Below are experts of layer 5 (counted from 0) of a mixture-of-experts language model. Rows are named router (the router's row for the expert), gate (a neuron's input weights, with its number), up (a neuron's input weights, with its number) and show model dimensions 112-223. Each number is 500 + 25 x the weight over its row's rms, rounded and kept within 0 to 999. Numbers have three digits each.
Before each expert's rows: a language model's description of what the expert responds to. This comes from a sample of Wikipedia text that the model never trained on.

# expert 36
Opening brackets, markup
router:495499521530482475488502516514527501547511485488481522479480456480502496493470536518521494485452454486493517519473508469457461479512523526514523500484507470538490493521524489499490485514545530503450504490560521528459519527527467485520521515490543556491487509475546474554450530502475518509459496527536454534480502495507495479505461523506
gate0:535523491503532493524477517491493471525480503470504494536536518483471514508532538511488513464484555488467474510536489512525506512452469497501477508497486536511491509516449529490516459496487434534504481529505490457508539448446496513473499506500494491515529504484489574483476479462511474469548504502481545466509531512475476504512503488487
up0:505514513462520474464519535524545490510475523525490492561515496492508489515524497493494471512536513482532487476561494521469517483507488531541509532493457534509494508518514499498491490519486485498444488500480489512465501493496531540477482508450515502513501526442486569492513500522459459494476482501535549457511443471495501489497509509484
gate1:459471498492532515495459551469485485496519488501471518509538524478531533502478469533512481519508510526469500494510475472532505510493440521453492540527531488513486535505461530487494481514514509512518507506495535495548516515475533519442487463512472448454514467507500493507513513470509468505520518496508490484512471503492497515479506535499
up1:513493458480497508536544545513492532507526459492543544512489512511548495538457555495508509482508543486479479519487494487526497483457471526497508467474518508503475506452484512475454544487518549508460519478506521455483537538510514474500450501494515483474470498525526477492479522467469515507499501485510480523498493469466500494479530521510
gate2:477499483485502506471481487493469535498470510498502507514541518505496477469555531496537537514527507480516489523503528489533471501533488486525486485495506520488473515487495513520461479492510511505522463473434514502500528499492517534502515525507542484464517459518498499493487458487491473489526499543488471504464501478474573509528534489492
up2:526508510556494480499482531507464483473501511455545495516478486490502476482468488507508483493469524534503512473502509498517478497490486532491467451497518487532494480478480491478542570528503509499524504520520489472510484546467535516465508506506478459537524522513503502493505470515507534464507494485529485489507537506518488478445495497510
gate3:523468468522488522502504526496499502500486516508502495500428514532537530523454504517458491506478536489523503466500522488536509510479502476512491483546500513455489436544483492511516511480488461408530444478472483511503492528485518482469520500530457510492520474540494535474498503518504506510512552465486561510529478525517474483511491503511
up3:475513535467531496515498521490516470515504487510466527520561502488479468490500500484511474485492483468467479505486462484466501524513486544433494492496488488554504509470533473468496490507484545598517534506525486502515485511510493506507457518489512482518500508462475466513518480478497499465496465551481480503476572503492507513468516501452
gate4:455504493468518519462505473464503511473465519538535495498493520490441521502505489537527515489492478482524502523514496527532516499511464482494513512502473498475501550491502494486501490514503542505471477484491494522472463530475491521509495496517494480494511532524509544497502486524527473477492436511486550468464532526502517518477505527519
up4:553486515516473464521492484501543527514505490502464490506511495480546506477499485460491527467499522499509475474532484481461500504476506514519516501455566519486548459475464488497489504510474468510465526498480470509523508465515516481513499500522501515492484508483502512471517481444526502539539557488514510515520486474473508509511479447487
gate5:485520508497498503489486500485487549504501502528527464458477494508474533505523454447478466496537488519527510482515512450513489540518521488536483458489459497470507496503493518497506567488471503428503458512500442482504512492487500511486489483552459525513472480490555491520452430505537480504542538480541505476551477499462520514510508498510
up5:494502474530525452520500492488512530533491488552514509479455480498474556541527490502488445464524493522504512492524483492497449534463479505518501460484469482518534490482516521511503546507465497477475471476512451491463524518489464521487463509534505556491469501487541508487473480507526500483479523517528501494522483449495507515476479525551
gate6:565526541515500508509498505508507500477541503487525460510476500489463502475476487500475489536496532490482509464511511447540475514498486500515501474500472500519528447514520520481527543508503519529566479531514503448530481458471530526489490492537479523460501450484525466532478534503482501539509495452501472466530507485474488467466535481508
up6:512492496500476527522483518489498460533503534507523514500490527490514498515505513537519470520488489516536492455523486521500514502474487529490421528487503438495492519505530516519560555524492501478512462540456507482530507424559468445495490467534502498508524497523518481531531487486521528516468498487460476515484520507484485492534503521511
gate7:448494487553508528505489452500457512438515495505517482485527491511498505487507534505458566474502498522524479473498522488514511515493524476501534489487480521502501454506540483569540496513513506490513508532497538485509502505493513472493511524473464509468542470523519493483426502525481536468499546498484498484521483503532485475534506522533
up7:491497473477481489527487506538502460518527501501514522455506486482519501483492472504477516509521524495510508503497520484515502504487478494485449474511521470510525498479458495470508560532531450488456522540458564490487481515495492533519514472494525479469506509551486484502525477506473478532541488498495498491522521515530467488526476487488
gate8:481460478464547500487524499498495479492439538517512442524496506527480494475461519549493488504505471508502497491480491473542496519512470453509497510505480477525504463484476531455528477527509499503520502547501544501513454477557486509483521524503482505524532503507461533489514448486504507491553551498491504528545517522536502532494518511502
up8:452511452481537512528513506528515498512476485543484497520515474523504516464495520527495496496493516514516493492489499531508467489492470467509499497474499490551497525467522507439486435512554526531512508552452554478550459501581478471490515508496497531513482503522506529516491463493509519500511470478508486522505542514498483492493512518497
gate9:495465501521497541496519499459498488430515543491471462539495503465492516493491548533522460499493505510534495464517498479449519506489490529488465548491511491502495433511547510520564523531488510491507486527463495519486485467462491471498498486483478489479495487525503501496516515487531504451522508529473520475522518519492427495496507502502
up9:516485544502486500467489502494509529538472499467456454522545456497505500509501542524528528510487490514537505451514485482500489479528508487469523496525510482490503486539496529466456479532523510503481465484515492520519514508495431503459500545481481484537591498515470522490520533478478475578492515457520521503520472476510505483469477540520
gate10:494486513485519538504490491462526526473509514544494466494529520482509531526517484489466520483512503465538495444541497493515477507486513509506501495525489552512470527556508521501579498482523511451477513508469547490520515463487497530473469484488502522455517481513488482477539494475508521480512522530490505484513477541536473494494506486511
up10:445491517511498523496517524512512510498494504493515503525504501498479473547476480453484496495527463530498506497532522497477492485503513504519535518465467491479491512497522491491439522531505509508458489490530509493521514473542492485513549514506460502524502517450516502520489486554509500491559466480480471495511510498480485553475461543454
gate11:476490489516479486491486459472539492520516513473458500485493494493506488526479484484503508543519474493463474493481520473513518504490507501492521472542491498499483462486490515487495524495506458508471502456515526484472502534455527502516511462511500504499475487464508501466477523525493497485528481458493489483514508483499491467502481497512
up11:492511518527486509508508515502448504488503513486484504500482530518489513466507494468492487452482527502483483492510515486505476505539500522487461505483493490472530506481533507500493503467472523502557511472506446494537499491503514522474494548531498505528540479486515527507500453496515468494517519514493524500509512527489561556518516478475
gate12:442471472467496496522523525494495512506514494494515494509523514504493529516481489459480490527487480459496477514499521457476518518524471524478462505499498524479502542525509506537524490505506542498486505522515500438500498411486537483526455498494522463498434489488520457475545496490495475488501529506489556529516513503484520490497541521462
up12:487445481481471491514539510511500530518491491516500502477565493520510527491497500490498490483506460471505484493492508452506520510512478496513496519516471538485504506500520490553511493527496573498495471534498507465497513415479516485515454521475496471489467504458532492487512516501520511506503531523457541502544503512473516489472532536499
gate13:510508508490513483505497530471462469479506586504475471578490527483484487510514468506490500522498476509501485470504485514535539492508506472506465565492476475505475451501539477501492491526495509516496495513520493484546459478532480501507524522512499536505502497499494441501505531482524486461537550504519490482487493490497485477504501488458
up13:506522493513494494515492512507508489495514515509518482517443482490503557563473442490451502506509486493501528494578519541488528485510532530543446475514504502492521485493550455527473474505463483523519512479514431505498507505533500508533520483507488536498471505531496459527479518488483511489500495510521501491477515498483514469532472520509
gate14:492475510512462516512473473509490498528449498518495465508513507494469464467537539479502513501560523527525525476479483511478500499434507497515445548477508512535465535532513523534479475505494525513525516527488506518508482491517510501478480533485492474504496454473457496498534519543496553459464487452520507492540494570508478486462495553493
up14:525488533496520538494497499474524496514534505493537521470456495519522519529456444535524448527509513490495480506549503514515505473540508487492507505496516507511486459477517507484497459471534481525511468513487474456485501542506472499495500497542495539472477525477549492509467510503515477562529525515482458481492487489507498467529480502495
gate15:474527450545484472488543472457480519463518527508513480518487502494486509522538495536493499491523507498482450488498452554504494500458479503495501576492513511509484514520545499517527491479514486489506508501494516531508513450468506479484518521495500521455536496488493519482497473480493448438528524538538525493505484518517468543497487464484
up15:513470495506492531469514526495470509496497484501508452530476514474474533494499487457494497484481519527465518515479528457522508502527487502486464439486491532516474487481525537507511509501460517555525501460516488486528469509497520540526475525535495475472521458514479484505474497498513518548543455529490453468492535503511525534510541539489
gate16:489463506492515494480506493498501476483495475482501521536531511463488534545508530492506471502486492495510549499534512505541597486448456494491452504524497493508447531489487478508514533532499485528506494505525471472522491519476494528504505439510496481502500516449440500467505501501500503499513529512496480480504476531478489486482498495453
up16:543505460493496479511545488509483519465473472491502485490550511546518473489447502478497546503520466486496493524469483467501491547501511492518530478508498524489519460518475498487502482502483473524517504499521486528470522438507491496495506517484533441526499496503485536506473517454485493483494520507537506503515504503521488525513507489540
gate17:503470486500552497502502496495516507477455487522490498532508527477505520456528495483462499500440502502520497514504529474508534517497489469522535490466482497528505538484510488499500489561476501528537497512505489461520487498503511546515527555485492551476518497467494487456503538503510486468501472518477507497501529495555472516503484495506
up17:505476480512510500481517535493504546474470515502495510524528521495509506459513496489467478519481488504515519472501558455560531519503488476523543479455482477514502501514505493491488517503494515497518515480506503496531512502498511518541504467506466543491482469481493477496502505523502529455517496505469474500530510506490463492504473509513
gate18:472484472498500487503462543501497502516507522510522462473480497482479548518550517512521473502470497541454472520507547491494506489517497493470440521480544484510476512520523507511520480500488461490498483525538501509541472520534565498540518500518504512499469515504512426480493477466482472554504549468523494495474488520506511539526549509506
up18:453496508481473450493489477519481533487456516507460453517504514465521511470474478490494498475504508514441499525474537495517487529548504481504524525485533505507515463492489503547539473471532515507535496484525483547484539508495549505550490503500498505523518511525527476529452498485514474494485489548533535488490486530550538487535519464495
gate19:485481501508502537496466443492494494519455508483515487515500475484532529472492540506489462489494487527481486503544472541488487524520528487529519498477462541506501509507539501530527457505525502527515478541470534512509499467518466503492556503460473535497564480501478565484449473509543527498499500494478504527475465535560526488490482478498
up19:495512477499452508541500468472499479485508526484527530487515523498470521494516558520465462491505528526509483500524498502490546486520478455506498479495450518451511530423517507533539524451514496468522504478472531461470532478507514470517527538520494546481514504514512496496485495478505505465503497504495520519495495498503511491553527463473
gate20:458485472503509480505496495523518494464515484516489490492512477505494502526447516444464492543540514490450483483545444489479557543486527492526517505471502532540464511439542511529488482452485485548487500507503499518517493524495478494509467484513500487482502534485488515480485503495516506483497499502503493499510484526447544512529555487505
up20:507472504493486508496512483501475515475515496457462487497508487510500529493469546465497525539500462492469499475498481482486550526514522507500497484500516485516487490460539522507436497490499485521489498484508475513514499514484519521546472486522515503499516512531514493466492505502506495519516508487538491511496511512461524501517548538501
gate21:484465459476452504553486511487504525468513517512496480465484489492510510519483481472522500503490526503522493515496517462510532531537499512517495486495513514477520481516521494503525462499455499476548498516502467531483499451422552540494511497543502507510511454520539479490495476454539494534510496488487503443515482486512517484489559489493
up21:522485525519491511489445464506491524459506529475483529502485486514514498484495503452470505501508451466516478500543498489558513527526558531550533474552467544476484476502502505549514518531477456477467496492495480523495522497487454518507497528502519491483534502556506521471505454457519479503515532508523535521491490490517501524513501493462
gate22:446499451513491451520493477508493487516468472532526511496516511509495536539532516502487492504493521497523487519488493502476531510462496476496519512468493496494517471442548482509529545510503476511505487485487541469500512494488526466487485518494496458471531536502480522480485479541526485507502475532479488491469440505512501512483524532501
up22:513495469521523477496513521536507489504476462502492513437538498556474480530507485497484472519448513451529487537499533474480502509484496495510514457488522513469503489474532506485532489513515444517478450452542473525527534510545514482508493523511533497502482507494458499508501461469511491525499468497440529519492498483451507518520518506490
gate23:517494493562501493516519490496485487503555490500552510540518503529500509494513526472478527467523478516477481530524515513529483482489503464501507483530501514471482475479500488528527466522494488537513457514524458457496525499463502514486503472498484491493466532465484521474519488499488462466518573463516466490537442513461471438526522523514
up23:536512472519496471507520522504506479495544538485461534465467471523460515496506479473503484490499481462490480507520491518520506467512476507494503487461555511485460528495509537492491477483513488530500509543492453466550502558537496529512484477487469518512495532454496496477532446547497476493516489461518470489490493500484490515556494510501
gate24:484474502464515479518495549465480466454511510495513549490547491494569504495480492480513462486502466472518474492488532474535516486489495497470493522457486492519532549506488513485490495528530514477475488475507517475525499461522510480481490504482495497514508518515510492493526483492479460479481510480439520496533524505546493542504523491503
up24:539505493527485509495526475502507448505545499522505482509503511499506513534482539497493546494478516506520490506569469492469501476455523528570477505553490488489530496461520495506491441421456460487472485478499513510488503457480495474552522488555529499453511509476501464493494510492510523510484503509517504492512474502514494476512497540543
gate25:478478510486516474474495440477511509505510537505487452447519508481523514443541521520441487531544563508535486454534495536537495529508500493519453526504496479508506482496510522529539492490475498502502511523460549508493497475472472515485530509490483484494491489504487488499501494504477470492480521486508518469509503498548504495497508484477
up25:488523502498514500523478536500514477514481489531490503564526509505502506545505458537482545447501500484475490496490491468484506511486489492496479481488489544472514480488463508501456518506494472503522469499517457475511473475515530496466453531526454474475540478479510512543460491482519527509512493512488519522491480507484509503495524533573
gate26:509486446472483465491527493475470462484476491495498490481523485508473531505461507513476479511514494467489510473527514485450527526457476481443447522482499506527519471478554529519508481511487496497479508485513524527493497452528490478507510488527526474488469492507445427503471497495519500433481468468523498467508556518515501493523512479446
up26:525513526461504485557488546495525469517496497494516529541496517483487467536479536510510421495491469491456486503502476542511527476472504488491522548486492501512463542507510476460554491495509486525495513538480482492448494470489507458480480490486490521498523492435464565434531495521481508489502489514477499509487466528466510499503499506468
gate27:540483544525458506473551487465487506470462514446537482522448482478486482483494468515485493484537503455514478458475513542560480489547493483505475521524526513481492521549521525498534511540509505511498528514507522485473528558495480542509500519503482516487520509519504520502522514508487504447470510503510506505495490524524449498461483500489
up27:443518474518492454517486492504506495525506512484488504458530492526502505503486533512539497522493456510477526525500502463470495513501489537542495501465486461526545490491513480526455484475507492498501495501518533501526481457516493520504508485492501475499495472476437470515484501534503483514503496506515510499516474498488502530515519524531
gate28:481474490483482473506488454480497507483482521507510484514458499478499544511544497497468494485485501536511512504511542482510480517519575547525441474466503515468515510532484516571522492521482477463564497474500494497520503465458526523485511491499515490477456482476532480465484491480494510480487502542528538474496492510461509517549489477522
up28:520517504482495486538506490487481553503495485510462502476544478515495528477498498511499510450503571517491530484448459494506504545488527477477526490459436544497508435471496515532494497547493454518484484501493518524476494469488509508450490515484520497496483501526478556494495497496530483481469504505462480485520530483489524524451508491514
gate29:557489491517480488505528495474487482498485530542529479497507564488525499458516511468497515498540508498513507540451473504507526493474495495486493539496528528499484461505462480521461447510507479551538473475515490503488506501479515516508489499487522525493509506498491560505485500524515500533474467484496456485503503536496505476495531481506
up29:510511489524529517475503544508529461464473486510485503543468534504515525450504534475481502511537514488485501505522488541497546498517488484504506535537480510538489520480495505490489476482511503525467452479510556472538482489498471528487523515547517533470535509516508472474485533519490514497500484513520482494499503538548470487487557515477
gate30:470499497455549490496515494510519480515485502501536510508482488502507500499475499486485500498519524454544488534493518505513493515493529453485546501489492532471500508483476524470459506500486493496537530516479449480469462489493544564478490483542440509523482486441514498492499443498512493476521470476529526507492485525493463518522468530501
up30:478510495466529487497520511515492469513453480487499490511495487503534496521435493535501498508493502481557505555494516504518479505512530457482505476537533505478532512488501525499454494484492532512514537495523478507439503553512527529511491513507430491543475495487514477527473447479474504480517508500518542497470506491527495498501475501536
gate31:495526539475471524469487515510491516502494505485526510544488496532550483511473481536470469493482477500522457504528508497498545488516452523487497524513527517501520498527540499475524497460516460500513502453500471489515483484490469486471514552512489490504468441503476515438482488508524542485490490522505530462536478551480499516493528509463
up31:483513460562561493534506491530502502479487477563526447480477533473497485514489515463474487487532504471496502456506506475479538532491503518553466472472434492501510468471516471516488518528466577487514492471504506521487504482520484502513490540514527555529449500503529515479486479515496482509521538502541488507525473450518481459504501469515
gate32:515521459495485512481449487497469523512517518483560501505490525484504490464523502506489480493505497512496494484517467507533512475518512433469524506531508528505441453512511498511504512489524498491552494487508529508531504506511494496467469515518512482492476453485490471466480513501502481517517525445464470524521519513469505483479529512500
up32:519481516503498495496532546477499488491488537499473484496518483495503449545470460478482485513542504507502495524482487509452534517509433525507490545523508456541479533485516514486438445500502503523518518520509475539514499513468548518524454522484516485508531462487493478503525528573551483469528450476515507475482514512494520520489501540505
gate33:451498508499488502491442452494503497537497526511506503497522517487523539539491464496488490478480487457538471483543481497509489502485521501523475524486491498483513520533552506511515489477483508516522509499492497498520512426475486492468517484491490531487555530455483529495513451510542485520487517500501551498519496511484512500541461506486
up33:519538491487533513491489509490517516458504478493498521470518463489517494508544527525483532504546521515450521512462510528539489490502482482512549509536481530487508530482517526485497484510503483459468505501468514484533517565514495498499506519506497524484467485562516491502464532433470459462528456512497500502486519514533462545460487474479
gate34:521461472503525508515476546498488487519502497503561490464495514502467516458512489491462499509494518491471474502493464489549548514515492466450491553543494490511474498450504472493511502493496435501522479504449478456506479543514496481496466534538531534504532512477534528483526516507528491526488485478504469499477525519523462481510516495497
up34:510471518528508487503464502498480503517515484484549476469497507500448499433499506507467483507482528481477483502442479486544491506552493441502499551488505515520485523478516491483506506512522446480503500511456501478520501524520474480520483530503519532470552503487517530502532526505492497503457446492508473503497501497525519524522514470497
gate35:539481494518506505507500473480469523472531507526500470448462484493515486469497518465475537502540484523530519497474523477520483484467490492522495512495480490543489460526416512490550491533520502509518535512508472461491474485459492499493518498524501493489514512499501495539499502546546468491510484490473503530479501494483524484549484485499
up35:460504470497547474490445494485476482503540495510471512454543510487482542479454514504519481477512447507513490530492465530471535514476407522510511505451531533509497501515532523497469495490507475522508503508472485528529524441513494470503469517485524499477519476508485507482526482480515490489465465526513494497519514496494482520510523520446
gate36:488499499495479465477547502481508550524530555523544496505526525491542510525512503502500500496495533503540477472489524503564464510485527433482523498515485524505472494513506493495491494548502509485498511529458468470486503480493492537489531479490454545484541493493484484538506525453540458462483529503499504491500465494488512502517501542504
up36:531503496532472510498481489484500486504511519532494488486449539500498504502508500497491463523542540489476518510525472506476576488531486507481485501475511511498470525500505533475536534446470475535538489488503485512528532505470490501518453477488523562489466462485521485500543510544505534479481505512514468513502555511527507462498508501449
gate37:457515528494459552486478526457505487485470547539509455491524507480498506485524513487491525519551556504498475476458512507483501495466496512561535497461499508504513503489504498506490500511500496489525501496500498544512483516442560509449453515503439495464458475553496530508506510512491500477510494529471495484495511492531532523509506523501
up37:516456535497544535501460477493506512510503497509504496481523498479521559470472503514527454535503491489551517484500561470495508497509532481518511455522515482501497505470494521494473577523520487511445494510511493500501497519471522486566470483508480531494482520490503492503525468528472491492527548510483506489490500486503496523494473452542
gate38:518480502498479520493523508440502522469495531474481497526480521520506504480515523511497467520516514504527464465485471488574470519536485482514518501460522477461500524505519535493506518495469532512496470453475497505526478502494463506517514535498509478513510501500504474483489503505499505409465499489488471501528540550481523514450524529509
up38:575506513497487530492499489503489483499504507499494516511492493507496467484530558551488502526488472542529494494514499532484505460503487511531508535452550498527503489483535471510528503541485487516509525495477499520486490514513457472515507535452544513527482496456535520501491540521517505438444533489481486498488524505500465502473490497515
gate39:509488539498476507541480502512563517453493476486455507538492520491488469471534497491510504499516500474454465521517521534468490510484494469532529491482506493502536516542518533494536515443527480542485499515511503470512483446476522477474483482537452482473519499474471510494500497489480495489537495467550542495511503512514444518496543492464
up39:489443507482506498525456458477506489468536483491488493484496497495525486465491496484493557520507494482477487502511547457538532530481496516525483453485492495468519483505466486502550511536507488540526492478475504509551491537460553504495489503529527467502484484534523494509479487451512508517524530460508551511488515550502428556534504493468
gate40:474494484479521494472500497495509524488474497529533553507560510548489440522489505473524471499532482472503525509479488464509493518512478495524497500458447524505530522485482508515481504530513505515469559501511497461468504512456551488419454497481528483541451530465542530511512491515494499508477534508497512512521492498487524511498522517489
up40:481515524533470478539462501505502475519557513488458485478456485467501495507511530532504555481466530500473492493523486550494491477488517491500511486528497478493471513492492506513540508471493482483527468495447503559497507492530461518525545468509464510484526500510510499517447477496517495506512487507487496513479500500514492461521478487510
gate41:495503468501503516506453504505469499518497510514546493528501514497447498491524549491477480464508544479437506534479502487557510515470516465465477476486517462511528452500508516518528511479489481481521488536521496521522495421499478461513487519518520478481524498502488443486508501510523457515511512539495481517521499514483487468518472472522
up41:480522469494509522518463531513489496468504522486450504476520517499479489489525498503489485499467530434491476534475506523535531500527505469473486484486522505498450503478477469527451481451470502530574515523496527504491548504541521511486507506518503482527486479505493472491520447471478462547528485494497508502492516500497501495528526524520
gate42:488489446520524491479516485502494485511543489468539539530481506490518479579506546490487464517493511495520460496485497516494509488507535491476445535480454512485526485517506496505528440469485521516522487503507486490508499412467534500476501463503506473513495468487493474499506495539489495501533514557492505473500470507493527490498512536472
up42:490487523514500506514530544499495513451482443539496530485520504492515533455475464485491494525539505517527474465458486500479536520500480515474520496482475519492513518499455506508471554511486514501486523505472501495512501521534495514527472503510512541482486503496495480498496535490493555434457496478595504487491454478477462499471458498498
gate43:545502464538530483502514521508513512537501511532486434515513523496479531473455501502490522479508500443459471520491492485501532528504467512511459513508512520479499492490443501516512493535500501503538478503529449480519525496468529505471460433526505472483502480487503490455523505519523502508502503517495563508527472516439490442501505495479
up43:511491466521454495482530535483471482535504526533528500507549499562480474498491500510537541526489516478521501525506506485525488520521516486490499472558561533478470488514478506481508511473477519453515462505532485499475520525460511509489482429491500444495506481465449510502533480500504416522516527478469512493525493504455489460474526519530
gate44:471480446480457497487496484482511488494489510545564505510504501493498488505482447493506517481508500467462482489491492486506487531494513518510519463506482550478462476502451512499533509497480511512539504471508486475484494482476528489471501444514520504474426494483500496515467460493497474488493471532524506496531501488497554484501543509520
up44:538512517489518542550516499464501511458533487484431495531480530516512513508492498511475484530522476499521496512503515563504517450537468506463490532458503483499523534516531496480507477510488486491528516487441467518531478506520484444530490517477478492481522488505495522494554485500511495494513498458494491473507527508475498565530490520478
gate45:470472560525489502503497456473476465503472484457500504497485475501474520488546506547500507489501486515537466482502475531462481522512504508516460498502528517519502517495492498489500496512470484485570485475476480510485475498496503529535495495534551494440517495478441464468513458492507498533487482559479469505507500506559524486490484522509
up45:493477495513510441507497466493458504504480483456501538459494489517503482476526464532513521492445490473532472526500512492476456520520528520488513496527507511501480522502492521491475468510470481463534482442494445514487509492495510549506500478477532529497510492498446493472519480452484442552493476543512470507480530514496544489530481502505
gate46:528480446489482519529465486482470480452529547527520500503514502506491497487500528443483504509532505536471503521496456474537504514493496483492497511514489475535522543488522518476494487532469483494545493531469543490568493510489478565458469526498524509506503462493538456497512567510540493511487519475472493493533543494502490494472546523490
up46:440463500494542496460505518508477477520507523511521479544495503490496531536513509487522518493499448501519530512485494483461469503508496506511458504499500474503526469524501465496483495504506474434470506520497546511468472484493509541517493494489499511527507511415527522471502537549498492496493515502521480502514497499480454505438505536502
gate47:521473488523477559513489475481502489499471532503499480535538501521520428492486546526497517535541498476497498493509452455517503507505503534560493523468483527510455460533513499472524492453503530492561439512515486497537467511500482504486475496471500504476484476464524514489500490568547532515555510527514466496544479502470463456498480503526
up47:506471487510484531503538495494505473528484508529509471554518483497524437483486517522520533522531495520542513481498461473466491469520493517539491557485476511531446479524542475470505463461521518463498479487511485488524459539508487514479494529435519500505483522488501524502519545546546525461518487497515463515508465512482475477500481503539
gate48:502474501500514495457502459517529518496495532488483506485491493483501429523499544485484512499513506455458496518463518471485472520471481526504516495484526473540501506482514514473518442479488538517515511523530514484536497489491514516511500518496508466496494511486499456523501529480530464492500515510504481490508501518508504503495502536513
up48:480504507526487513482530488535537504493491552455470498517493491481526447524490511495508520514503497487468475507483509467495467522476491537486512487483515475533508484498533497469517448459506563510487529491540503474550461494510522498493521523510502451487478511472501458538489546485523442471524524525517479495527502493518488533494494516501
gate49:475501526499473532484467417518539520558495471492487498443500490485503490501507500500477547518530515531503495473503458466529533507523452495468531528469526472497489497493529484461488507478550455460506500547426533508492503453502512500443497487504489508499533516502503521518494548471481506475483491490460513508520475506506449506524487524506
up49:499565511513498511529481550492474527487519526471489529540504527542483535464501495509504434487497481497479513504476481530501483517469522471471490491499500514488516490526493530523494533552499477515493485534511503540542509476509485506539461501507491514485504428514485496488508510505533506517507488481507480511480487484476494492467520489553
gate50:486502523517524520488516454513517556524462529468488463552502490505517495511509476508466532501549505464469461436458508484498473528495524504499521500525470538492503471506558468542484486485498533477498470536500500484522495552524540521493496521490483416537541492464482499541505533521505511504516533525498536471497426519506498501501504564518
up50:485526515524545521478525493505534485485520490496508490514518518508501521493474469489489516467519487452466486483494517496532440501534483545465473493562529491478480490479486487508505553501520478529525516505514489496485457542499502544487475526498492471500535535453436563514527499517494501493475485517501499483501517497499488476494508500478
gate51:459507508518504496528521492479521480523499501502504479513451516517505538493504504511522465475439483536493494504511480507493499507500499534537471512485475503510470512454525490467531571530484533501490441511534499481515511505497502509474505520497512502456525495433557480467467482523480522449493519535518469488533532530484513529474495483531
up51:496512504524550497533514504504480496495504520503439526526481504508541495484472469522511484509484461529507495494507498543491484484484507553483507462530478483514527509479502469521446478502508491529457475490567494507556499513498487510534492515481488488493518428513480483512501477510495501486523478522486522490485497469505473532504487475514
gate52:473527452521518469489504542518517452542526514519498475509499553510465482524533482505492456507529478501476526488509485503500523514547433515499441528524485501524441540439536492487532495514519498512518510530512515478491479524527499563449518518502475512479475509449477468462545463531538494492489497470502493498544491516507491518438519509473
up52:498486497498483494503472516511468513497516482563499505525539536479488513470485550498463554493524516496490509498444500457502532522479458432506543481500471507496494471555485511553513495514468500482494506527536509505534521511515503455491499502494509500492494494532469498533475539477487473440460483505555492515529500490480498517472523467491
gate53:511513508561505449462501472499495488538473528503480476475501501500540515482485503483474540495502470504516483478511482468519491506466451507528499501476499508522505479511528552545519455529518544541505469549503522475530513422494476508516507479492455472497487488545472473501528520483516541515521526508507506510506514510514484495496479500495
up53:545495519516497516478488507508526503500492519520489474513527532514539514482489501482489498508488494494530476496504500507538467501467484478498509498487523497504502483516459549504502446538525507486486495550525522505524485459536473474534475486491425489493469462530490503469543484501521518507506549513474546495524480481513476521472501452500
gate54:498458502504603488445484512503547531555495525524487477517513499498522507488474522459472490483497484498500456461507516526523484490515509467478472482511482482531502479484486522473513511538529470507438473519526501489491511472470474494500501461523447499484535511514490521504546537500471514501509514496450538504519494499484492497520513486494
up54:523508485523607503501487579524544467534477495523492495535490517518529493480439497511504502496496452473451475493503507514515530475503481508483499488522445487533505453499519512501490491531548454528474485529538526510483495459518471476496476495506493524491471492455511525438516550529452538477514554479509503520549486480476443524508490491516
gate55:473494484484460515518472477464528459500493505509507512537520558476475494496510490525486512542538503496502488497483467499468490491523524476525491495411539511528477499495528506501508506467477532489513519519477485468520481486527499461460511495551472490471512465485500512511513478518499504490490480491529446501550499519518507514492494550506
up55:533513547496482502525464529485498481469474494467502525508486487504488487512468513549511517546473474533512514523501504489494548468506517497506490501517528475536526505505557474517485460477508531513482505476495479520481491488521506443496512508512522509525486493527518516496477530513465483488436503498546458489492509498532554475498481501500
gate56:477518509507496502525501513481486547477543483495499491428523476520454487474492513440475538458523530523510514513450507478521482519509490454514540473473475508481480462538497503466474452482511519516533503487512489540517493485498479520477467544497496461489506475535514543503456479493525517496491483505501501495520495483466489485493511484502
up56:513503489481493503477504539482529504471507486517517520529454516497491534474514488479509520469483534482498491510476528468545501493497505477530504491488529510483508514483480484512480537481501491492558464533532483481517491455486481516504525507547480498525500561498543486492502534470511495527508506521496461515512512510493460497527462548519
gate57:493459444533523491475501488478510531509521481453477450486509516483495537483479526532476483497549519510450484501506503490478540533505456514480496507510434555520517523536532497478514540525514497490542529493458476478479506437446512510458441519512536525505518505492507480519504508485525488445516506525528504473552493453516498505485520508508
up57:507505481499589490478528516517523475521507456482508475513477518472511484540460484508524472524529494458512509496497506513449496479465506503449492497542461481494488476502469484477504504529562476493456510510495504490463506498517472493500468513504475525517484534514491466507495562542486476517522490474483527492502518489477489506499511527535
gate58:508514479530512503547474525473471522494514484465503514476507491533477432529502488494498530473451520439496488530483467545503469492530471509478509478480507523472521494506497482473542453508514476497529515518492475494478529570485494489502503531490522495497467471481489522500509473502510443508536518491544554497490507509478504486538494460475
up58:464515498500517496499452522478485495488530488465526514493498464507493445496503550480514568492458496486483472546472516520507486478513497492477520459469523507473525481470457463481509438499494480505527490497514494534473537537512502492476504507482538486518512494513470525489498452506483469555526520500513516515482498490452521482531479465458
gate59:498502432508487487476460472484484526522512531500484492466528508459532515480504526454509471490489504517515515520493473497515472521482498496489519475535456485545515483534566555533475426553468510472503474532456517509528486425486468518469526478506497508471503457502478480513498501479524498481550526476519497493526517523520527522523514452456
up59:487507470500518488535480499504477518509461522509467504491493505509495493544510542521463532476479502433512507451484489470516546502500510517511481489481480532469504474519449501499490544483472486521502481463573504513506533555489541494503448495528489525513551511522496524494484464521524484535521521499460510479489496454498495506478494543491
gate60:461495532543469439493469476486498520492516473495479496530492516540501539519518464495493521446517497513514482497485489504505478502508499531537512501507451475492497509484509515505456507508505493479499484476495438501523483461497534529488518507511484494520511504516514510480496489488523487506502496521518523485549511545557497506473538454533
up60:465502483496459462506492514482503505512527457492483491535477522528532539488501486502505481479522487487488474499516495486528513496522485515504509535484491458502487499478511473484485540499524503433517516482492460508471481503499485514522513545507529505513440537481523507485498509476497478486459475545530490505504530545522491479506501449516